python train.py --n_experts=80 --d_expert=96 --normalize_top_k=false --balance_loss=0.00767 --balance_bias=false --lr_router=0.00137 --norm="layernorm" --norm_eps=1e-06 --optimizer="adam_variant" --lr=0.00178 --beta1=0.95 --train_tokens=942300000 --dataset="wikipedia_en"
Below are experts of layer 5 (counted from 0) of a mixture-of-experts language model. Rows are named router (the router's row for the expert), down (a neuron's output weights, with its number) and show model dimensions 0-191. Each number is 500 + 40 x the weight over its row's rms, rounded and kept within 0 to 999. Numbers have three digits each.
Before each expert's rows: "comes before" lists some tokens at least twice as common just after its tokens as in all text. This comes from a sample of Wikipedia text that the model never trained on. Tokens count by the router's weight.

# expert 1
comes before: " |", ";", ",", " –", " as", " and"
router:520485438464449578477537414480479537465539443512522437536530464450520505432471531481427516535484543493510443429543436461446550523531478502436449495524553438489524544606509472554464471495501578472541450551442475505494526520473562521488561585515503507553449476466512532472540473493488494492485516512492523444495540429498437501464561522576528438495494536483491458524528484518512453489537530434467539508503514533463477539470392510456546422508531572544477489487462595534487571570549555554527496525527534450432542572497537479494482497464435500518533494521520495479473484484500515474
down0:521495493500504544508509469525483571485489550522501455487456499501455546431478459559454530488481549523413506424483568511467539472474492495555448543501498451483477511519523502551532505519539536540575481486465449441510412578475469478603512430500620463447477506511528483462514501519429465493539521505455467513501492483424473513509460449517490494466417516531585490447493425485523472517467588444466555568460480496537444508507517528497591541538475493472574580525463567490471501445461459538460471458465417488439491546508529481533555515532480554473513447474501492549525511487521558483

# expert 32
comes before: "|", "-", " ", "|---|---|---|---|", "|---|---|---|", " 14"
router:460483512503437529480568452476524491439538431497514450532516461458520470506478487501457539593481577496535457455508436471493531583565411455463473497514506489506535534552515429527417482456466535495508499553465467445497563480486516552499529563508477534531494429497528519444527439482526465559480518426504502427483531475497457490502512551530571481585512514431432421500489464542545479462488541496479552515531522548457520567479473505469496487509519480496431479491514520506438554628548539527559512536602587501469552561510538488463485513493483522535508462545546493493470475468462475465
down0:455491504483530490487502486544488488493535449530454488538532470552443510525511502517488484507493574497554507524480492538488509430452513482472433486513489466546501470532515553489560539530522544503474544461515427593522500510564536437540517558509517543443537525533542468524523525471476526501481466459515510531531512481483480517476491433478464531498476478566560481532454535508526519481519458500526469548506474448476424479532492499543474557588379421525472550594576461579537395503499481486484413538499476486509550455493505479491523572560526440451551422552510364483519434436466510526

# expert 0
comes before: " |", ":", "–0", ";", "–9", " –"
router:481489506484369575486568470483487515488484482483564492504499426473483483499474525460493560554546515492525430462581394514464583528568462488492514480559502460525510558541555438585470501492503538450504464543421501501489541511462558516451493490554505531516494401444519490497527429456560489536414555495513476424540554507533493435498516557572540502512582493402496505518519498523548505452564545472488484446493529521462491484459498503528501505480488519487472472497450503468437562569508545482523515551538509439495525526504529443442429469488473470520494492562512495491488517432519459485
down0:477496505566486558424563446496523432449484424504521514516522510473502510492504425446420447442476494486480515474577478521467474512521472527471554481509500499497589476474520503433459464510455503520550498432511541520527507493538506547478559509555548505525467472504608536523507568483473531526556517482496498546515489526488495513486497469413509498449560458503554524554490440546433483496508543597431460530493433441508545507551530519457448474564510495517495543494521513451521425485515490485495441502458535577498409446483523427547551557499466464501415508464516533616548504482448471492

# expert 54
comes before: " |", " and", ",", ".", " in", "'s"
router:522494439473483635484546466476485545454495487526582451544546457513498465485480527490401512495534516483524476463601395473460506529552462477448465469559564492498546483605526445552456506408494469446540450554474514502509539508434518507510494541523488516534517502448488536464553482438504424499492541486492482463543556496553489443453588513506496479524565493476483447523536495514539457438533488480494522495486533495480486531506384514431517430464512554561444505477508570540499544559535555560504533513524541449466526551508531498514468455476450471508550523528510526477489484479492478536
down0:521513502475489548504465558490470519532572524494456489501522554437496478514524446423492442489507498571509499564503526520574502473492440527555512501462570499496478506499399501561465530426510461553477542451544548473497464526488463520474507594407484472432510435528492522553509508458501521523481501565456530506516515495508542488471460533467589517494532491490414555565465495599487447498386572463528575500469499496505433481525492457496454494524488458475514488494491536543487524557457474494501465521494498539586550591466462543562468471478516474480428562497429429508471480539535538465

# expert 73
comes before: " of", ".", ",", " and", "s.", " to"
router:493473481476449543448542442466427521450526477537543466550543459435473478453460540438460538532468539470538439444544455456459542558512453457438472481547535470481529531548517462543443468449468545443546453529445511474506521495448553555487547556507468536551486461467511547479557467460522464526470554443548481468530506468533454495444530519529536470546537530464487461554522457543540459448526571454459544472534531547476516544465451554482496438464540536559479483467460538548458542552541550541546544550526549457448550530515514455494488483463472448560515470531576460444469460439473508449
down0:477548478469506481509526478528479518578447554534494482490466517483495494524469500500458500514485564585501449519522499489435605491478497516447517520480545535443505427556519516501473546519479524482426546538464473428441486530449496446541451514491542538418527475549430514434472498443511493511576517455428542531513476490486500580558560498471515512471561408480468554465546498471508486462513491574474548505571471479489436499567498417475544503466597548445494490562536514517536505528527471517463517583498499461565466521530475491566420507458473454510443553528551505471467476414488527518

# expert 2
comes before: "The", "==", "In", "===", "=", "|"
router:445473501515492512489573465444526509503546459482568496529538494503471446463434533485412583597467549485555470442525425487490504526523473464507518491536510458478518500507504479584502508482442545462543488535472486480549499491485505499448505539483461567518495419450559507459533497467552485492448547474542488517563567508557477504480530517537571392552505530447460440581541501509550473430564515488518514499535483511479548506453437539497499521503517504505505454496433541518413554525547510557496571567623535429488532525490518444492431440463485483509491466571523493482490485499452460491
down0:494540453486543555473534499602521485539488490512472542488552465552452504464441496486402526541448579488505498523485437503498506475521478504514488546534496508556472468464585565540511496426492450449535504486499443511537510392468515502554476488592543480510505486522510510446445496566569509513535503469476571562506586497448449482498420474550452557458421522484480472492494477528484530551501518483534463478562489585528463461490538473501518449488494475504499439540542535568556443473516498436485527467490412423526581483452475479544507494516452529504502452472426549486519505508439520437

# expert 59
comes before: " to", " of", " in", " for", " by", " as"
router:480485473485448550450541444467418521454522464538545467548544460433475465451458545452457543534478536479540445442546458480457546555513456457431460484537530477481548531547515460542447455452461549443539456526451555479516529479447551554482543555500465532555482469465513540467562471455527463519466547457548487463539516465530459500455526519532538466548539531464484468544531465545534470453532565454452541463530535547470520540468453555493510445458538547552476485470458541556460540551537545545541539550529544460454549534531526453487479485455475440551510467537570454454462459446454496452
down0:504544528488529466519505491466539483532582492542523472439561489496494470492448491466526562566474528450454507456524514542543469525525498498505419523478487547546557576592426485482525505512533517480534463464467443344519532542541484492468581530488503461524430476469459466510509483560535520456452510478439469489480503566473518505532513587548552532513540523469447472597448514487561482540474534467491504512498493526491491475476493489494525504566494472520437506492451501525434469519517512537474489512534464447489541576460496446487484422580475542440506479390515502472490506430573482413

# expert 14
comes before: " |", ";", " %", " Votes", " Score", " ±%"
router:517503429506473586472571441475450512498530449541530499540559481534461489451486545489413562575487512484501475478581401512497572545473446488502506433507507451462573561598500494558495467485447509452540481521497527477516529479449553512492505483547472495550453486477497506515516477509511500508351509485537486460488484500531476515469504504564603472513531514402466494554499472493501460481526511503427487511546510487518475497509431510513551461508514535516476538469514529515512594543463532566505561532596546516456516514482499483465537473428516454520494451485496517468494446374503492506
down0:510479539508509473469524493436498495466467508409456497550512463508522473529459494438528537482516528479485482577468503459517507498438543479435528467445485544507491507394479513512493573519522496472502481421457422530451438528507455532560434490511521534507464533598484549445535489463498556512557523508502502545531480481470528468403526486511476516491507505552575502571513580550401510458566575426499523550515557526527463496538499500497413529504513520538491544547466540521528555430468475503518546518485532400555534523596460503528499497497435481516544568453479487461485514431469537462

# expert 25
comes before: "\n", "-", "|", "The", "In", "He"
router:454473516479454514505592471449527557440495469547570423533534492454463498456462508492436485621537545496495460461497408505471500525541427467485514473497537503473499555509550498576474478462458540451525484499444504459519510492493510538505576512491463560497450417495546531514589478481546475545462505456555517450496495466503508490511524511526595492558517576397453429531588455509548477422508530476509512508535503529460490520504463482481495466521555509532503503504452509518479600582548547499498509501618543447438501511509528494509469471460481462503524495548561514503435499506478499495
down0:514507456524523445536500409570522440477487508453548479546514530492491516559499367526471532501527521545500491511453503483475462533483533514494439460456505494541468480396502558494490583456477505518529547526508463522523460537512554486477446495505519458561467488536512488469525485549510516507564526502488486529458504484456529488531484489421481514473488579454477488519481579491587566528541529502471491587530444451446449513493450529482447465632413451500481548578451449511473537470547487526538584421557461477513515446512483511471500455508593499487568463487503515480532502495499529438

# expert 24
comes before: " the", " a", " his", " their", " its", " her"
router:451472499485421518500520472365499569498526480540498485545486471498474434484480602520486552557489519519531489510517498496455571512497490464445517509563558456491515517533531426518447512491434514486527439530484449467475499446479506524516579550486430562568466488436537480461508431510513522537451492479513458495517519517542481464517564509514502490527585515495498408515515505568558484513538483508432529455507550533483521520511504528493491412467540494564503465443450541514492498522524578562539490545614543491428507507525517429471444448436464488536561419516520537491425464494476499491
down0:542465467476516444481532497481496498583584485595464471466496495459492463516465556490532534484464500562497497502531504465466532460449521469474548540508459431511487539476486521428510450534519615446468556533543538516535518526504455479443504511515518524543522544473568523489448449588478458531500552500526538508447467501400529564549498477449477520491533428505511554381471480455519587519474510518500498481511505455500432504552502566459512467556467495468504492523466474462512514580551538464475532477512432494484445502516488486449489459453545501542482559587526456566456422563461556474

# expert 62
comes before: " the", " to", " a", " that", " in", " by"
router:509517462510486547440520476410428564463531434537498471488516470498481429514475550510494550628551505469583469465593474474452520503525456459490485464530511501484520562496563448536457428446424497515534480495501560456546593456454545538471538504489428475510478482517500527503502464488529435518394527509534465479531551451557430507484524499492499422511511565502476462498522520539500492449533548483468553494584537541453524544480476501451541473468556510559451467491419540492486535596489529540545521568512500466487525520537507504480439465448481490527550440497532538467487498499467513475
down0:508508500483523462454491499506500534512487416475552443463468528510519494490574401526478487500475473516475521454461516546536471510504519553479511479451470491505491504464593499583508499496548547562588536512522543514537481484442530555509445476450520492552513495536522428517547470513535540526518406499504575559516503383455482407513463512473493482468496545474498551524498505542423489448418405519519451545523511482551476536504520511557430526571464523498463490439463518519513527571526500446470499420516413512527516493492467502632534484479484445597458470497507515492518540474481519507

# expert 67
comes before: " of", ".", ",", " to", " with", " in"
router:517532506482471539463536464453416532470533451537529501551532477453495485496485547470457517530444557488536465456541442485519539540497414445451486497535531477506533540546550475513438497468452545467535469525444529509472511470454571550484558553451457529570498451469478539498541482447505432507451562484561509488580484464571444529435517557534535438523525500445522488521501489548509503456557569455462577447549523526476496488515444571444491445492540549535459445416475528518465560540488541522488568537508500462495547568491479478477463467470503496591467447509536466500466436444504485429
down0:527481507480510500533513437452462504449470448457478450510448512552434536524503479443519546512594514492504498495467487441412539527516521434506489528483523496513512537458469524455426530550433564546442592565525561527569525541509504549490489471540515460531493558551475539464500501473436471507497535413551596515477421436463555501527492531449526445570489573467438540519476530484518541438484526558546541523522484439494477494442485455491527410479436506502493528523443544608490490533494550467512521495539447473465499520513462452530500444517537457464483506525542505473521495568537561512

# expert 65
comes before: " |", ";", "_{", "E", "K", " place,"
router:480488441497448573481544404491477487460528501580520476551528439491513475481464507525436515537496555463517465490589441509463596502508493492494469452519534464460499540568546424595488506486464547418533459517491488504493503515429602508492527480509481502497476488440517505522527482461503449544428538521512493454551488521546488493463545558526538496503580493372444510553539494525508481492549542498405505520506504505443544491505470490499521496464509497511449498515485510480481573583531562513554534560582506443490568524482482471448491445471477469535534461508514498485518501375477452504
down0:409543496507458505427441498523545512512532508491397513547487547473471507536482522455552521529488409514438535451492596479491564519524471556473535548552534463507475526413535446487511483509540541489550469515484509581424482505493499476484469470470493541613481512497551508426478479439482472539457499455470503550525505491554497485571508445487469452534522512556477553468546480526452552535492509454481491454445529467496475512441495452515480462394485517554492478527516590481453533502533534486512488485537558588499494572489558537512536534508504466493478524470464422503454580462571444519

# expert 49
comes before: "\n", " in", " player", " and", " =", " of"
router:471483443428474653481543464437439517527512532513562477533518438452470494423514556479466574560509568509495470429521446475515501545517389462477511500511499492474518503505507497545460438425493505431504473524451547509559531466492507520505541550522452485521427469444539515503513499475490523527445524471505479417544524465506473495468545532475534471517527519420505414524489444554511444499567469502510531439542513493506513562428428530532538442458504506514410543530481530523480586542546539519557524520541550483489552525555543518482480471467461491550547480517553500472465473513515512488
down0:478523497506559502442510460448520508513506488488528483446498532528445454452458514527455492541471506528541450487456481458534405553495501456516514508526516525490443494444420505512496463500489500606538529466470532477489474511557517509517489490491463440472435481465530540585490544532465522498557488565441544530555352515535445545528518561411513505518493455506549406529462558485536424482441496418525546454522530445500540548489485517545493477527463489528419569433504517435512540503493462556543459488499504554552553554511509470440510528556532469439498483474528509559512553512556511538

# expert 17
comes before: " of", " and", " in", " to", " for", "'s"
router:494468480474449547456544445466418521455515473534545460553543463437488467454464540447462542535463543487537446443547455460465542553514457460435474472545534471499532533549518464540451459452468551447538454522442533474496526491453551554487543555494469540553488460462513545465557467452523466529470552445546471472536516465532455485440534519530533469550539530466485467547531468546538458453523569450450542475535534552473523537464453554470506438459533537555479472459459540552455539549545548544546551550526544456449550529523513458509488485459473447547529472521574451445463468443468502448
down0:513493486420533492527475550491537530450483546517554485456468577544432490558486448541464503513485498533443524505455468530501419540502556548466473518520549539485513492510455560485554459511527467432513488473503533414445509411496440469501500525477519441475488428563436510566505470527484453535508503481436522565460539553567520454500512499508433540490483463506560451454492482506483471518549419590540464499487482439451473517486519504408554505489488459465582538448550460442576503500535477549469530403474450535530445487513456494531527527521469506433527563517503567485484478579471487508

# expert 5
comes before: " the", " a", " his", " this", " he", " its"
router:452549461515450520477569481376476552467552462540511474563514478497520418506456540480486515514548493500549530488518462466477532516502500486483536500536578425470535556545550408518473510485501513478509491539461519457508530481434496551465549521547414579543439482487514489450518465506502431488493498497547504493505544494535438485483556505530539473541531546470434427497521486595576494488562510494451532436504523558461528533486503486493505497428567569506472447432428545505460527522504509493510543517584535438484505566557534457458436445455433498513476443508497479503418454491504517472
down0:463467542491462435487488564546449561601539517458508516534491495498565492534446483509556418519579494500481521558528466487533522531470542550547443517482549482492511471450449533541503493490554503498560518429470470483440550509467510495529541494514519557496468447436534516547503438473468520462568552504535464511524487525531486465493560594485483539532465516482501540462523421454574529582480505450472458572506525496499494436464567402481483510503475497463547441519468501520554482501532500484558483474515500433510415509471500460481496528489440527551438457450558516446520610418494553499